Experts of a small language model: 13 layers.
Below are experts of layer 10 (counted from 0) of a mixture-of-experts language model. Rows are named router (the router's row for the expert), up (a neuron's input weights, with its number) and show model dimensions 0-255. Each number is 128 + 32 x the weight over its row's rms, rounded and kept within 0 to 255.
After each expert's rows: a language model's description of what the expert responds to. This comes from a sample of Wikipedia text that the model never trained on.

# expert 3
router [151 158 125 114 147  97  60 139 165 100 110 157 165 137 103 137 119 126 150 104 137 107 221 157 175 167 165 153  76 143 100 141 118 156  47  53 127 135 116 107  95 117 112 206  85  66 187 170 178  64 136 124 134 109 101 164 113 122 115 121 114 126 147 160 134 124 153  86 120 124  94  84 125 122 147 164 174 128 104 141 148 108 141 127  99 133  92 133  82 169  66 117 146 133 156  82 130 177 100  85 160  80 115 129 147 142 153 152 119 105  83 144 171  93 143 129 200  88  66 117  93 174  98 139  95 110  94 146 145 184 167 123  50  65 135 121  96 131 108 130 122 113 147 147 146 155 101 103 144 125 152  83 157 191  76 149 140 160 150 157 113 122  88 105 115  98 139 156 117 136 115 131 148 117 168  99  99 157 161 103 178 147 124  91 128 137 155 143 109 117  89 112  85 146 122 125 169 138  82 130  97 144  92 173 146 155 102 151 157  69 151 177 121 109  97  95 162  92 111  67 164 116 110 121  73 117  86 120 164 119 211  75  73 149 133 189  83  95  78  90 143 148 103 146  76 170 104 138  98 104 145 148 117 109 164  79]
up0 [ 68  98  82 147 213 124 124 161 124 138 113 114 142 116  89 131  83 163 123 110 136 154 108 115 170 136 149 171 144 206 153 124 156  55 130 118 142 171 126  87 138 101 162  90 124  77 170 100 210 137 138 136  67  96 200 122 145  99 141 166 155 130 143 164 134 111 106 161 153 127  74 128 141  90  92 148 132  84 124 118 158 129 163 158 134  33  99 142 118 147 113 115 159 119 136 103 125  66 145 138 149  77 135 154  78 100  99  78 154 138 153 145 136 206  52  99  97 101 132 131 118 106 162 169 104 155 113  93  96 126 102 133 116 167 116 133  94 133 119 136 149 104 157 130 111 155 101 100 144 155  83 175 183 150 164  91  59 150 153 149 161  89 115 159 141 173 192 163 129  77 107 107 152 173 183 123 120  86 131 122  92  73 112 151 118 104 101 142 111 124 122 103 133 152  92 103 156  53 106 121 111 177 140 112 131 161 138 136 157  83 171 132 145 187 152 147  99 147 143 143 157 157  99 103  82 126 166 196 107 129 138  58 222 123 112  84 117 100  89 166  73 119 124 162  87 106 168 111 142 134 135 166 108 125 151 108]
up1 [ 83  39  62 163 131  86 146 189 105 127 120 145 135  76  95  82 100 115 122 149  91 119 125  67 155  72 118 145 178 195  73 113 108 103 133 125  90 100 146 158 173 122 183 182 153 109 167 147 125 107 195  95 145 132 196 122 162 104  88 150  71 118 149 151 109 170 134  87 250 124 144 124 125 141 191 152  87  81 162 141  90  56 140 115 132  99 109  91 164 117 141 146 176 115 144 137 160 120 179 117  81 119 141 109 133 151  88 151 148 162 157 186 139 128 158 161 152 147 153 165 138  99 128 172 136 119  90 157 135 145 125 117 132  96  99 137  80 116 119 157  79 126 128 176 105  75  82 111 136 150  93 156 117 202  97 149 108 127  91 105 135 144  77 175 181 105 119 175 198 130 124  91 193  98 125 138 119 185 128 147  52 138 147 103 104 135 166 136 112 118 100 101 122  87 122 128 129 128 128 104 150 138 126 139 190 130 130 178 151  70 144 149 161 181 127  99  88 130 118 177 154 162 150 129 147 116 162 143  88 136 144 107 137 162 156 123 105 158 190 173 109 135 131 158 134 120 133 156 132 172 168 139 119 133 125 113]
up2 [111 177 123 109 159 109 129  83 155 144 184 235 145 137 164 135 170 169 144 199  75 140 112 122 151 156 162  88 121 103 134 128 139 205 153 158 165 140 142 206  89 104 161 102  92 113 129  63 127 121 109 174 107 138 133  89 126 126  92 104 160 116 161 148  95  78 134  87 164 167  94 101 172 126  83  87  92 138  90 106 151 109 153  97 100 162 154 153 118 127 134 164 134  67  85 135 118  53  76  94 114 126 154 128 125 141 122  50  88  91 141 111 146 160 172 155 165 131 117 157  92 131 141 112 146 129 165 130  99 174 179 129  96 162 133  98 124 151 125 111 132 103 133 172 112 143 129 105  93 122 117 118 122 113 135 127  82 110 117 104 162  98  67  46 145 176 104 142  85 174  76 138 151 154  59 176 122 137 139  52 129 140 148 126  99  43 151 133 208 108  87 173  93 168 122 150 134  99 104 106 121  69 104 138 124 129 125 113  78  98  99 113 129  86 118 105 131 159  99 125 180  83 162 187 106 114  89  91 107 103 136 107 101 173 117 181 134  92 130 108 127 140 178 136 142 139 147 126 174 100 101 165  97  98 141 113]
It responds to: Opening parentheses, quotes and brackets, plus hyphens and line breaks, mostly in lists and infoboxes, e.g. (US), (DST), "Contentment".

# expert 15
router [190  91 104 135  99 102  70 131 128 107 134 100 104 154 140 127 131 177 134  51 170 155  81  63 176 154 141 109 140 142 134 203 104 145  73 115 132 114 155 139 107 158 193 134 132 170 150 113 146 120 145 141 104 107 159 169 116 125 202 112 161 104 127  89 119  88  92 144 179  86 111 159  64 110 147 107 107  84 169  75 159 101 174 131 130 135  90 115 167 100 113  86 137 148  78 100 111 138 136 160 131  90 119 113 131 127 110  87 117  81 180 199 135  82 176 169 143 156 151 134 163 188 131  90 135 144 128 154 133 168 113 143 136 116 111 167 119 119 101 158 144  71  91 138 194  99 150 154 119 111 103 119 113 116  94 123 157  97 155 161 161 138 168 109 138 180 136  77 134 156 125 105 170 146  82 127 123 150 147 189 167 181 150 212 102 126 162 122 109 122 131 182 148 113  75 145 105 158 146 132  86  92  98  60 120 180  95 128 126 215  92  94  84 119 150 109 121 130 128 151  87 151 134 118 157 137 156  92  98 169  68 120 101 121 100 145 172 160 160 141 170 201 172 106 174  74 152 101 106 149 108  84 121 155  99 162]
up0 [ 94 153 146  96 173  83 102 123 165 110 122 102  93 102 162 176 123 212 161 140  63 148 167 142 161  82  91 131 100 119 157 123  73 135 119  92 135 119 163 113 183 128 108  67 127 127  97 138  88 119 162 130 162 147 131 153 160 187 135 155 160 155  89 132 127 123 128 130 186 125  77 194 105  70 138 101 154 151 113 133 179  90  73 157 100  84 120 114  93 136 119 205 169 116  99 116 102 125 105 123  63 118 103 148  88 142 103 177  83  91  97 113 162 137 112 137 103  98  92 143 181 137 108 121  87 153 101 167 133 155 119 158 134 120 121 102 183 127 112 152 173  80 149 129 107 136  92 154 147  63 135 178  50 145  94 177 145  90  75 119 108  75  56 169 128 143 140 127 131  71 163 118 187  85 125 168 107 100 144  81 102 173 178 123  96 114 156 154 115 134 164  91 103 162 138 130 133 151 161 161 118 169 130 137 141 138  77 127 178 121  79 148 120  71 106 167 145 164  93 133 144  72  97 150 141 127 143 123  83 114 126 147 100 167  86 195 155 152 192  97 128 127  77 107 118 114 108  90 127  66 121  98 102 142  71 124]
up1 [136  92 140 143 117 153 101 123 150 151  91  60 151  97 146 150 113 119 143 121 148 130 143  71  89 109 111  82 124 136  64 102 109 135  49 132 101  78 173 163 155 144 129 111 114 133  91 129 121 124 169 147 117 132  81 103 196 111  73  56 138 155 144 116 183  90 111 126  91 125 137 138 106 118 119 122 145  90 162 103 164 141 142  91 148  60 150 118 141  96  70 162  92 134 111 175 120  84  55 156  99 122  90 163 110 160 139 129 142 119 173 124 173 106 176 120 158 172 113 134 154 123  87 117 162 112 148 185 102 139 107 143 131  82  88 158  83  63 117 102 122 140 155 197 127 188 103 158 126 165 123 131 187 142 162  92 141 133 120 173  97  73 157 140  77 205 102 126 137 184 129 134 120 132 105  99 132 134 152 165 134 153  89 143 101  90 164  97  83 163 127 137  88 167 136  83 115 127 124 109 149 117 107 106 106 107  90 156 122 113  53  85 172  75  93 154  99 113  53 187 160 133  78 127 172 105 110 103 121 107 143 187 102 125 110 127  85 162  69  74 166 183 117 108 188 118  97 151 186 114 122  99 122 120  89  70]
up2 [122 166 179 136 127 105 128 111 145 118 169  99  86 167  93  81 143  93 132 140 106 122 146  99  99  83  95  91 125 139 110 175  85 142 118 127 139 133 102  71 114 110 130  99 154 111 157 114 165 118 100 143 119 116  95 105  74 151  79 189 120 131  77 100 141  81 151 155 144 138 125 169  66 125 106  86 105 122 109 130 174 179 122  81 118 122 130 128 192 158 123 122 168 187 107 180 157  87 173 110 149 113 135 164 149 185 108 138 123 147 135 131  98 139  82 101  97 132 174  91  75 127 124 140 157 156 134 112 120  92  99 148  89 107 125  87  72 158 109 134 174 140  96 151 125 115 157 177 100 117 114 138 109  67 148 223 200  58 188 120 110 100 178 161 159 131 123 161 187 135  43  97  98 117 128 197 151 127 114 133 142 143 147 122 193 105  86  89 101 196 129 164 111 152 154 118  96 114 121 149 140 107  94 104 154 124 129 157 116 140 129 122 124 104  81 157  40 113 115 110 171 105 183 119 186 148 127 141 133 114 178  86 172 125 178 110  99 136 133 180 139 156 169 133 170 103 148 115 119  79  66 207 149 192 109 135]
It responds to: Field names that begin infobox and list lines before a colon or "by", e.g. Location, Preceded, Born, Genus, Type, Subfamily.

# expert 7
router [133 120 127 109 113 133 142 138 132 129 125 157 187  65 101 103 136 101 111 166 105 144 138 172  95 151 165 128  97 138 133 133 157 130 153 133 175 116 118 145 175 139 153 191 177 122 100 132 170 132  80 171 142 130  82 169 118 167 137 109 134 108 113 147  83 104  99 115  98 157  96 119  96 151  82  93  62 109 149 120 153 157  96 117 143 153 133 186  60 209 157  95 129  58 138 102 125 108 118 107 140 173 135 173 141 112 137 100 110 108 154 128 144 164 156  97 148 155  91 100 138  37 174 145 114 117 145 134 115 130 200 128 156 110 165 110 101 135 159 154  82 100 142 152 133 143 147 128 113 109 164 142 144 116 140  97 148 148 139 115  78 151 130 170  88 117 123  83  99 161 115 102 183 115 166  71 112 140 104  63 143 142 209 137 118 154 114  91 176 109 164 135  75  48 102 171  89 100 175  84 178 204 160 107 135 165 148  56  63 127 125 181 145 117 133 141 131 150 151 160 139 129 146 132  97 151  86 135  88 137 114  91 176 172 151 142 134  88 123 162  70  70 104  93 120 184 173  47 130 165 179  84 150  90 145 161]
up0 [ 79 110 149 168 126 138 101 136 192  94 104 177 158 127 141  96 140 144 182 152 100 119  83 107 120 140 107 127 125 111 177 121 133 137 107  67  58 142 146 138 165 172 166 192 152 123 157 214 120  86 135 146 162 109 176 120 144 131 131 142 150  95 160 177 151 134 143 128  80 120 126 168  63 106 145  94 108 160 161 129  72 135 121  81 150 143 188 141 122 197 131  79 122 165 208 157 142  89 119 133 185  98  89 191 155 128 164 148 186 106  91 175 147 155 144 146 144 134 161 150 130 138 157  62 125 160 142 123  95 124 135 111 144 136 127 136  94 140 168 152  91 107 125 110 155 116  75 189 119 125  76 160  96 161 128  75 122 101 101 183 117 187  82 103 106 147 134 107 117 166 119 157 192 148 125 115 147 135 153  91  88 161  92  89  90 164  94 135 119 148 156  76 115 108 130 136 127 145 122 158 139 163 135 134  87  98 118 150 148 122  98 109 203  89 104 164 163 123 143 145 182 110 175 141 123  68 162 122 124 143 111  73 174 205 149 198 168 210 120 130 155 140 146 121 108 167 139 158 144 111  94 156 104 117 134 202]
up1 [166 108 102 101 156  76 192 140 156 127 161 166 164 216  70 143 119 140 152 108  95 133  81 151  86  98  51 139 169 137  89 130 102  84 137 115 152 106 189 119 147 144 141 129 108 113 180 136 111 136 153 111  60 151  98 138 102 186 127 135 126  61 125 182 141 147 114  69 180  88  60 201 107 124  85 120 123 132 199 130  91 129  87 144 116 122  68 154 141 108 146 167 129 192  92  82 171  28  97  81 155 173 121  96 156 132 150 162 132 107 129 160 118 123  98 111 125 133 189 107  99 107 154  96 103 174 130 158 158  97 123  64  69 148 117 171 126 137 147 161 132 137 163 116  86  84  72 134 188 120  87 103 120 130  95 156 153 147 113 172 157 125  71 136 130 152  93 133 111 155  62 123 169 127 131 152 164 114  96 126 174 127 119 109 162 151 137 144 161 167 152 112  89 144  83 130 162 136 145  91 126 116  75 159 100 131 135 115 136 112 151 198 162 134 165 100 117 112 122 165 111  96 121  99  75 112 180 139 138 153 115 140 142 138 149 123 126 124  79 110 124 120 107 131 139 102 158  32 158 103  99  86 126 100 132 132]
up2 [ 80  64  95  99 103 131 163  98  70  83 128 247 151  42 132  83 126 125  88 124 148  96 129 139 152 130  53 122 151 133 103 168 109 140  93 150 123 119 163 184  72 142  94 107 115 147 161  84  59 129  75 146 144 135 165 146  96 131 113 186  92 141 134 128 127  76 123 168 107 130 148 124 126  82  79 120 152 141 106 133  99  92 112 145 125  82 159 142  89 172 133  96 101 122 166  88 116 137 157 120 110 113 129 109  76 147 158 152 137 133 127 173 109 140 179 149 128 168  86 141 125 125 128 131 216 129 133 131 100 132 134 126 137 161 115 126  75 124 136 144 134 119 142 177 175  80  87 113 153  93 104  70 145 107 146 139 142 118 177  79 155 126  75 112 151 164 164 130  90 117 134 109 122 156 115 139 113 134 157  98 109  83 101 168 154 146 142 180  64  81 112  97 151  95 170  76 171 120 124 174 185 149 151 148 138 124 141 114 144 119  69  62 157 141 155 137 136 109 178  72 151 127 180 134 107 138  99 124 143 160 104  98 126 165  83  68  70 126 161 150 113 148 113  95 112 107 155  70 167  31  69 118 141 127 113  82]
It responds to: Short lowercase word pieces inside rare or technical words and foreign names, e.g. trom-b-ones, Cork-sc-rew, por-cel-ain, Sum-g-ayit.

# expert 47
router [132 195 114 156  91 196 121 118 111  90 170 129 204 138  85 108 132 113 104 142 129 136 139 164 142 145 165  98  89 119  74 152 150 115 133 105 162 176 119 147 138  98  97 140 190 177  96 144 137 175 152 149 148 135  97 187  85 176 150 110 151 117 189 188 122 149  70 147 106 113  97 141 107 137 156  98 137 149 132 162  75 109 135 148 155 121  76 124 130 150 180 137 106 116 174 110 112 144 104  92 167 113 135 160  95  98 148 171  94 107 164 113  73  75 112 109 120 137 114 151 158 115 112 143 108 132 127 125  67  90 138 177 131 164 126  86 179 186 177  94 115 133 138 169  93 143  58 129 105  83 184 170 176 121 165 108  97 151 107 100 150 132 118 142  72  77  90 121  92 123 169  96 139 124 163 135 157  92 112 126 158 132 158 107 110 135  92  90 167  98  75 105 145  78 142 132 134  65 134  69 149 201  65  75 107 143 194 106  44  80  85 179 131 140 118 145 166  91 140 111 120 131  85 165 125 140 119  93 126 143 110 117 151 113 150 119 131 108  99 106 107  93 165 160 145 134 216 143 113 202 169 129 137 127 183 117]
up0 [124  73 116 109 176 165 103 107 105 121 143 117 154 147  99 120 127 125 109 128  42 159  86  92 135 176 168 143 138 160 125 182 116 116 100 143 133 141 128 168 152 106  82  91 184 119 115 120 161  93 158  87 143 206  95  99 160 102 157 154 132 160  96 133 144 147 207  91 122 147 136 121 120 110 151  83 172  76 153 161 141 155 124 110 152 140 107 152  63 103 127 138 149 150 156 109 116 125 151 159 101  95 136 143  96  66 152 151 125 124 118 164 101 193 150 135 120 124 120  83 104 104 114  80 131 137 179 159 101  53 105 217  98 147 100 107 135 119 150 141 124 155 151 148 102 144 121 141 105 121 156 124 129 126  94 121 112 111 103 107 133 112 109  93 127 172 140  91 140 136 210 150 150 202 124 152 108  92 160 105 119 176 107 113 183 110  61 185 110 146 168 116 167 151 126  83 140  98 102 138 103 170  70 162 157 114 108 123 119 162 150 114 177 156 136 111  89  26 114  72 119 169 110 125 179 205 166 123 109  86 131 139 188 133 121 142 124 116 108 108 165 163 131 123 108  27 161 139 138 100 195 152  96 126  96  47]
up1 [136  91  93 194 143 149 128 187  82 135 170 114 127 135  16 141 120 111 132 108 114 157 115 174 125 106 125 121 153  57 112  88 148  77 127  84 180 128 133 111 118  78 111 117 116 175 169  97 174  59 174 168 148 139 106 104 141 130 151  91 119 133 136 116 121 158 131  62 124  82  99 130 183 112 130 185 111 124  89 127  95 120 120 134 127 141  97  98 103 191 167 119 135  75 109 113  83 116 118 108 108 129 158 117 161 129 152 161 125 126 109 161 161 110 133 152 141 122 144 114 163 120  45 158  83 156 106 125 154  80  94  78 156 170 170  86  62 172 139 182 118 134  60 168 119  85 173  81  99 161 168 144 123 144 121 136  80  74  86 100 146 162 136 172 101 172 121 162 119 134 118  91 124 168 160  90  87 118  76  99 136 131 101  49 150  99 152 101 147 101 123 155 149 107 133  94 153 138  91 123 173 134  92 151 138  78 170  70 159 133 125 133 155 112 202 124 167 138 119  72 106  85  88 183 127 100 125 117 141 113 121 152 116 150 103  71 147  99 173  94 164 150 158 162 116 158 101 165 149 207 140 116 140 154 126 168]
up2 [173 125 176 105  93 161  63  97 117 183 132  69 144 165 113 125  93 134 129 152 139 192  98 109 145 147 135 129  95 165 201 127 190 144 134 108 145 122 134 147  89 113 108  68  83 143 174 136  54 164 137 122  93 132 134  96 198 153  95 107  87 134 106 158 109 185 117 169 133 151 113 113 164 123 111 116 128 145 112  92 125  47  34 109 159 108 103 147 108 119 157 108 124 119 130 135 122 135 107 144  66 136 108 197 158 176 114 155 154  95 181  91 135 161 182 103 157 130 175 119 112 103 213 172  88 116 165 180 121 148 120 144 121 107 144 173  80 169 178 146 173 181 137 137  92 185  70 103 136  97 109  97 111 101 123 123  84  89 104 152 129 152  87  82 134  78  96 143 116 140  42 109 115 108 162 125 169 102 146 110 128 147 143 150 166 139  93 141 133 158  99  89 125 126 134 131 146 131 104 128 111 110 144 135 158 150  87  76 173 160 174 135 141 130 143 118  79 192 110 126 135 155 118  83 134 108 124 138 173 138 134 178 121 142  98 177 145 136  74 128 181 150 173 146 173  66 144 107  77  93  59 127 120 117 129 123]
It responds to: First syllables of Arabic, Turkish, Central Asian and other foreign names and places, e.g. Al, Ar, Ab, Rec(ep), Ur(umqi), Burs(a).

# expert 13
router [ 83 145 124 103 116 149  97 114 158 122 111 156 126 138 152 127 134 130 191  90 121 112 175 112 175 152 121 112 109 152 119 140 156 173 112  73 149 170  97  77 134  89  64 166  59  88 165 115 168  60 126 132 166  56 140 134  78  51 103 138 117 175 106 172 103 120 151 103 197 143  73 152 131 112 152 164 170 122 108 149  84 120 117 148 114 121 153 102  79 138 109 154 166 174 122 104 102 162 105  58  98 156 193  59 118 149 154  61 174 134 105 127 107 165 137  66 160 138 132 189 176 144  78 127 122 135 142 113  62 113 126 150  85 146 140 157  93  86 119 100 129 145 143 148 121 165 106 151 122 184 125  80 109 159 119 164  68 121 123 178 183 138 122 139 187  75 141 143  71 102 121 125 105 129 178 140 113 176 158 149 123 113 116  88 104  71  69 142 176 186 117 151 150 140 111 171 103 124 135 140  89 104  87 136 164 171  81 153 142 107 123 156 169 138 107  99 101 107  87 147 147 142 142 163 146  94  87 133 115 147 100 117 118 136 168 172  90 102  52 103 148  79 160 156 140 162  80 148 107 128 137 143 102  88 107 102]
up0 [139 151 143 138  87 165 163 111 219 160  70 137 122 140 139 146 104 127 175  79  77 133 117  90  79  99 109 149 106 144 144 114 194 168 131 132  91 154  84 157 137  84  77 119 152 128  98 117 152  80 116 173  89  74 151 144 115 108  89 112 107  72  77  59 133 166 103 142 168 113 105 151 199 119  54 138 100 145  83 169 117 119  88 182 128 126  97  89  85 162 132 185 128 158 102 125 102  91 126 134 117  87 139 126 125 149 107  94 132  60 193 156 117 151 142  91 170 125 186 141  84 121 120 136 146 153 209 134 103 154 124 133 101 177 177 156 120 108 144 180 141 111 180 142 104 117 110  91 134 110  82 140 110 142 132 159 153 139 129  80 162 117 113 136  88 156 146 141 142 101  74 105 102 185 127 114 213 165 111 108 127 144 198  93 134  90 153  77 105 181  82 112 148 136  98 138 157 154 131  95 202 186 104 104 152 131 119 132 125 169 101 155 138 182 158 162 162 160 118 148 121 140  79 115 141 142 103 119 109 181 121 107 156 157 135  64 204 127 143 108 116 180 104 101 102 113 136 152 145 105 102 161 137 175 105 111]
up1 [149 180 192 148 114 169 129 151 128 172 140 129 121  89  84 139 175 149  69 155 129 135 150 110 118 112  79  56 133 162 111 149 107 124 120 133  92 164 138 124 106 108 110 168  96  84 207 226  62 103  89 163  86 171 110 102  83  86 122 153 163 129  44 194  91 170  98 135 116 140 144 151 114 166 147 168 152 191 104 159  88  99  96  80 100 149 188 119 129 120 103 130 112 136 138 179 193 120 131 123 156 127 156 124 150 136 197 169 199 168 141 129 149 108 115 101 124 100 123 142 132 142  99 118 158 142 181 126 116 130 114 138 122 157 113 155 132  91  73 142 136 149 163 145 117 116  94  93 149 154 166 149  59 150  94 161 179 111  87 161 124 117 141 100 128 138  68 148 147 150 105 106 130  91 128 171 151 165 144 141 152 158 117 133 136  40 116 108  72 130 115  93 123 162 146 139 101 165 121 117 115 152  95 119 136 131 161 157 150  55  71 147  75 122  80 115  68 120 138  99 163  73 129 126 164 102 142  85 162 160 129 144  89 161 136 120 115 204 126 115 125 116 113 142 114 187 111  54 152 124 114 127 138  57 136 124]
up2 [162 141 129 173 108 152 177 136 143 120 117 160 118  96 124 154 113  82 167  82 150 109 129 121 107 103 142 112 193 113 131 106 115 113 145  99 118 172 116 101 100 123  47 136 140 107 110 139 126 105  99 112 201 141 144 115 116 187  67  89 107  92 115  75 162 179 136 142  96 181  82 132 105  84 146 119  90  61 150 203 162 134 168 156 129  95 126 154 138 147  97 121 114 105  90  88 142  76 138 126  76 128 151  67 111 159 160  34 184  58 188 113 110  92 135 154 113 161 114 167 122 112  61 111  91 131 131 105  94 135 111 105 137 150 151 100  82 116 100  83 118 153  40 123 146 142 149 107 102 126 144  91  85 132 181 154 128  74  75 115 169 129  84 178 197 122 139 143 133 190 133  78 157 189 135 116 178 103 122  93 137 152 161 139 185  65 122 116 123 119  96 104 184 130 152 145 136 121 115 107 129 115 120  95 119 109 179 121  84 137 132 112 206 104 113 107 137 148 138 116 156  78  57 161 181 133  80 129  79 153 135 151 118  84 124 138 152 136  80 167 114 123  83 154 155  94 144  85 102 152 108 150 116 134 126 117]
It responds to: Line-initial list dashes in infoboxes, plus table pipes, slashes, plus and minus signs, and score dashes between numbers.

# expert 17
router [161 196 108 108 149 112  99 139 138 144 182 114  33 168 147  97  61  96 154 167  98 126 104  83  84  52 109 144 177 138 111 167 187 121 132 173 118 139  76 118 109 119 137 151  85 146  72 114 133 138 117 161 154 206 101 165 107 157 176 147 173 121 154  96 135 111 117 101 155 115  83 117 151 142 139  81  89  96 114 138 148  59 109 134 151 143 145 107 154 139  82 115 171 116 101 181 128 121 156 139 153  88 106 165 164 170 150 101  63 106 132 116 162  91 113 118  55 132 136 165 105 119 156 134  66 129 111 202 122 159 166 135 158 135 174 137 168 116 149 130 108 101 157 139 136 119 134 177 126 145 125 117 135 170 120 107 127 156 143 188 188  59 127 136  76  73 151 156 146 109 109 118 144 203 178 142 143 149 173 125 162  81 116 154 201 138 161  76 126 117  78 106 119 162 167 111 103 112 117  88 118  98 104 141  87  67 126 160 116 113  71 144 147 108 126  87  93  79 122 122 170 158 141 194 136  86 145 165 133 148 120 142 173 100 100 167 146 145  93 122  87  88 117 137 117 153 150 134 105 103 123  53 133 106 119 181]
up0 [135 105 108 144 168 137 126 133 175 135 113 118  93 142 150  88 158 151 175 125  96 130 162 133  93 103 148  49 139 184 135 168 114 134 128  94  99 202 120  80 103 159 139 120 165 140 141  96 104  66 170 124 171 129  97 123 124 136 114  89 117 145 140 128 132 105 131 189 136 124 135 135 101 145 146  97  70 146 101 167 117  72 173 114 142 118 116 117 162  94 113 118  56  53 126 136 114 109  60 134 147 142 151 123 173 128  53  81 118 142 184 166 104 111  53 200 161 169 181 106 125 146 197 182 148 216 146 138 154  54 130 123 144 119 140 140  99 143 130 130 128 125 115 194 107 141 131 127  74  99 111 126 140 123 125 104 114 153 103 104  74 121  89 160 155 126 143 118 147 107 115 191 166 130 123  84 141  82 175 147 166 110 138 104 127 118 139 101 104 102 170 159 183 164 147 198 101 113 105 166 119 138 129 172  71 118 136 143  64 175 195 166 183 109  77  80 155 146 102 150 119 137 117 139  75 199 113 154 133 145  98 124 147  58 127 131 102 154 117 129 135 173 120  93 128 152 133 108 124 135 115  54 161 116  66 134]
up1 [118 163 103 127 123 127 138 129 125 171 155 127  72 150 129  87 108 134 143 173 123 139  91  94 122 131 147 146 151  98 183 149 146 214 130  96 158 163 139 162 110 118 127 115 138 125  94 137 119 155 156 116 111 117 105 122 123 131  97 143 111 117 111 136 252 169 140 145  78 142 162 133 158 142 133 106  92  94 139  49 154 110 147 142 204 109 151 137 123 125  84 147 108 152 168 145 178  98 152 140  76  88  71  90 174 102 106 141 172 137 141 143 156  69 148 153  62 114 131 167 124 137 157 162 162 126 159 153 146  90  78 121 175 148 139 161 135 203 215 142 171 126 159  77 166 142 127 163 113 100  74 150 141 130  53 119  71 139 140  41 125 165  87 221 145 106 116 146 130 151  77  90 149  81  97 126  81  67  63 103  94 116  91 165 173 103 127 138 131 134 116 132 120 187 175 129 144 147 115 133  89 107 134 149 145 109  99 158 128 164 122 127 139 109 125 115 122 123 101 120 122 172 162 164  88 107 111 144 109  94 103 163  97 138 149  52 104 160 115 132 193 145  94 113 108 129 198  89 176 128 142 117 137 104 172 112]
up2 [212 140  92 135 133  85  96 152 142 163 103 139  88 122 109  80 100 129 107 138 137 131 178 151 110 118  55 157 138 137 133  95 171 104 119 144  89 168 125 164 105 137 101 149  81 125 149  99 145  98 106 210 150 136 131  81 161 125  64  76 153 137 147  82 110 113 117 160 193 167 110  74 170 161 145 171 137 119  60 153 125 115 165 119 154 132 158 143 115 117 158 104 172 101 144 150  83  61 140 128 163  66 120 134 104 136  98 146 130 139 133 136 167 212 150 127 138  99 154 178 153 137 177 146  85 108 116 187 174 130 102 162 108 106 175  92 146 129 124 147 122 125 128 168 137  75 146 170 148 162 147 149 122 136 160 133 156 104 147 198 190  99 125 131 103 133 163 176 125 180  88 149 135 194  98 129 130 115 135 122 138 116 165  92 153  56 122 107 101  84 191 142 172  98 181  79 158 160 133 195  87 129 128 153 128 154 141 102  76 146 134 140 115 124 137 176 156 178 158 113  78  66 143 173 118 150 134 131 170 107 141 115 169 144 114 117  73  69 184  86 196  85 135 137 110 118 133 117 149 119  79 105 131  77 114 178]
It responds to: Number pieces inside coordinates, years, tables and statistics, especially the degree, minute and second parts, e.g. 34°45′, 19 in 1971.

# expert 38
router [147 146 121 154  66 137 127  89 134  86 169  79 136 144  69  86 128 120 211 104  92 133 106  75  95  54  73  87  99 196 119  95 162 145 155 161 101 134 102  65 123 134 125 144 121 100 125 142  92 149 119 121  70 103 143 139 170 160 147 151 118 110 126 117 180 153 107  79 100 100 162  66 182  95 171 146 100 138 152 147 171 181 115  93 172 122 136 115  74  91 156 165 160 108 134 131 178 145 136 128 151 135 127 174 139  90  89  88 149  97 109 131 177 128 148 141 107 216 191 130  92 129 119  93 146 143 125 117 118 134 120 139 130 107 131 132 111 139 171  90 156 196 169 108 121 135 177 145 179 147 133 131  95  85  96  77 123 156 165 154 112 110 175 162  81 117 139 158 101 132 101 174 131 102 134 132  58 172 183 162  85 100 133 153 191 102 163 133  60  63 135 110 122 174 115 124 131  71  91 173 124 120 104 116  83 160 147 113 156 107 127 150 133  64 131  91 109  98 135 133 165 155 156 153 132 126 141 111 132 172 182  93 108  67 136  96 110 140 103 102 140 101  72 150 137 132  83 190 141 129 158 196 155  92 109 132]
up0 [ 99 127 122 110 152 134 110 140 166 120 155 125 101 142 125 143 130 173 153 115 145 102 116 120 157 128  83 184 111 108 145 114 116 157 178  94 116 130 172  92 122 101 138 124 145  88  63 115 134 138 114 134  88 162 109 145 155  92 143 147 100 138  97 140 154 142 131 138 114 134 136  77 166  55 127 185 126  88 109 135 203  99 165 181  87  78  77  91 129 154 152 118 117 151 123 247 164 163 147 109 141 125 141 159 100 116 169 104 125 150 187 151 115  81  92 105 170  72 102  97 100  83 141 136 111 171 140  91  89 101 162 155 131 115 155 146 129  67 157 124 107  74 132 186 112 167  78 162 162 139 145 159 119  91 150 110 114 158 124 128 169 111  94 124 117 147 144 125 177  85 109 158 101 134 129  91 113 139 166 116 140 141 151 160 123  92 174 109 149 117 153 133  49 156 107 104 117  98 153 148 218  77 145 138 110 133 110  67 155 106 137 111 160 135 180 124 172 179 203 118 125 134 130 160 165 155 161  77 168 127 133  47  79  98 145 151 116 144 136 148  75 152  67 125 155 153 150  99 101 213 101 126  72 208  89 175]
up1 [108 164 177  63 163 146 109 163 166 143 162 150 119 157 128 147 131 174 158 131 163  93 163  92 181 146  78  74 127  87  46 143 131  96 127  89 134  98 139 119 151  68  87 239 146 154  74 109  97 150  87 105 130  91  53 121 106 169 127 147 130 117  71  94 156  94 186 136 124  89 108 147 130 143 160 142 104 143  82 161 112  92 134 102 126 150  91 103 116 142 133 173  81 122 135 173  92 133 153 106 106 107 173 202 144 122 116 118 131 115 147 169 102 156 119  98 137 176 180 167 155 153 103 155 112 144 126 104  76 128 117 145 132  89 154  66 128  98 137 122 131  78 199 174 134 125  87 140 139 180 157  94 143 152 134 100 175 115 144 165 146 132 113 137 127 133 136 151 103 125 151 149 140 123 135 102 104 128 190 166 126  95 125 105 109  35 174 125 132  66 145 113 160 113 142  87 140 148 146 109 190 162 134 167 121 123 122  87 144 126 121 162 126 127  84  69 102 108  56 133 188 130 149 126 111  93 137 165 133 153  57  96  84  42 100 156 149 169  91 157  93 121 185 124 109 147 159 123 175 165 155 130 126 146  89 139]
up2 [ 83  82 121 152 178 133 132 164 138 156 155 141 145 108  91 145 111 164 122 193  94 155  87 134 101 152 145 123 186 115 112  96 117 200 141 103  94 139 113 117  94 164 133 148  62  96  84  63 117  95  85 154  93  61 142  49 125 135 184 146 150 142 183 124 136 124 125  98 105 108  53 132 108 113 149 160 124 105  93 103 108 173  62 160  89 128 131 154  74 125 160 165 158 136 147 123  51  74 107 127 146 115 171 136 135 116 142 185 132 119 113 114 113 154 155 150 129 179  97 142  94 134 132 144 152 143 105 215 212 146 144 140 121 147 170 143 114 172 171  77 157 178 133 113 100  99 123  92  74 125 147 148 117  92 126 112 105 129  76 160 176 155  90 158 122  92 143 117 121 106  81 134 111 118 117  97 129 144 161 146 155 157 165  66 114  90 115 167  83  62 144 113 148 165 150  93 133 170 150 146 152 132 145  26 123 126 175 125  68 103 125  68 108 170 140 133 150 121  66 147 101 110 153 132 145 114  56 166 174 122 155 120 129  75 142 155  80 160 103 111 127 126  72 136  99 109 153 162 131  86 167 118 117 143 111 149]
It responds to: Century prefixes of years (19, 20, 18), ordinal-number digits, and spelled-out numbers such as three, four, seven.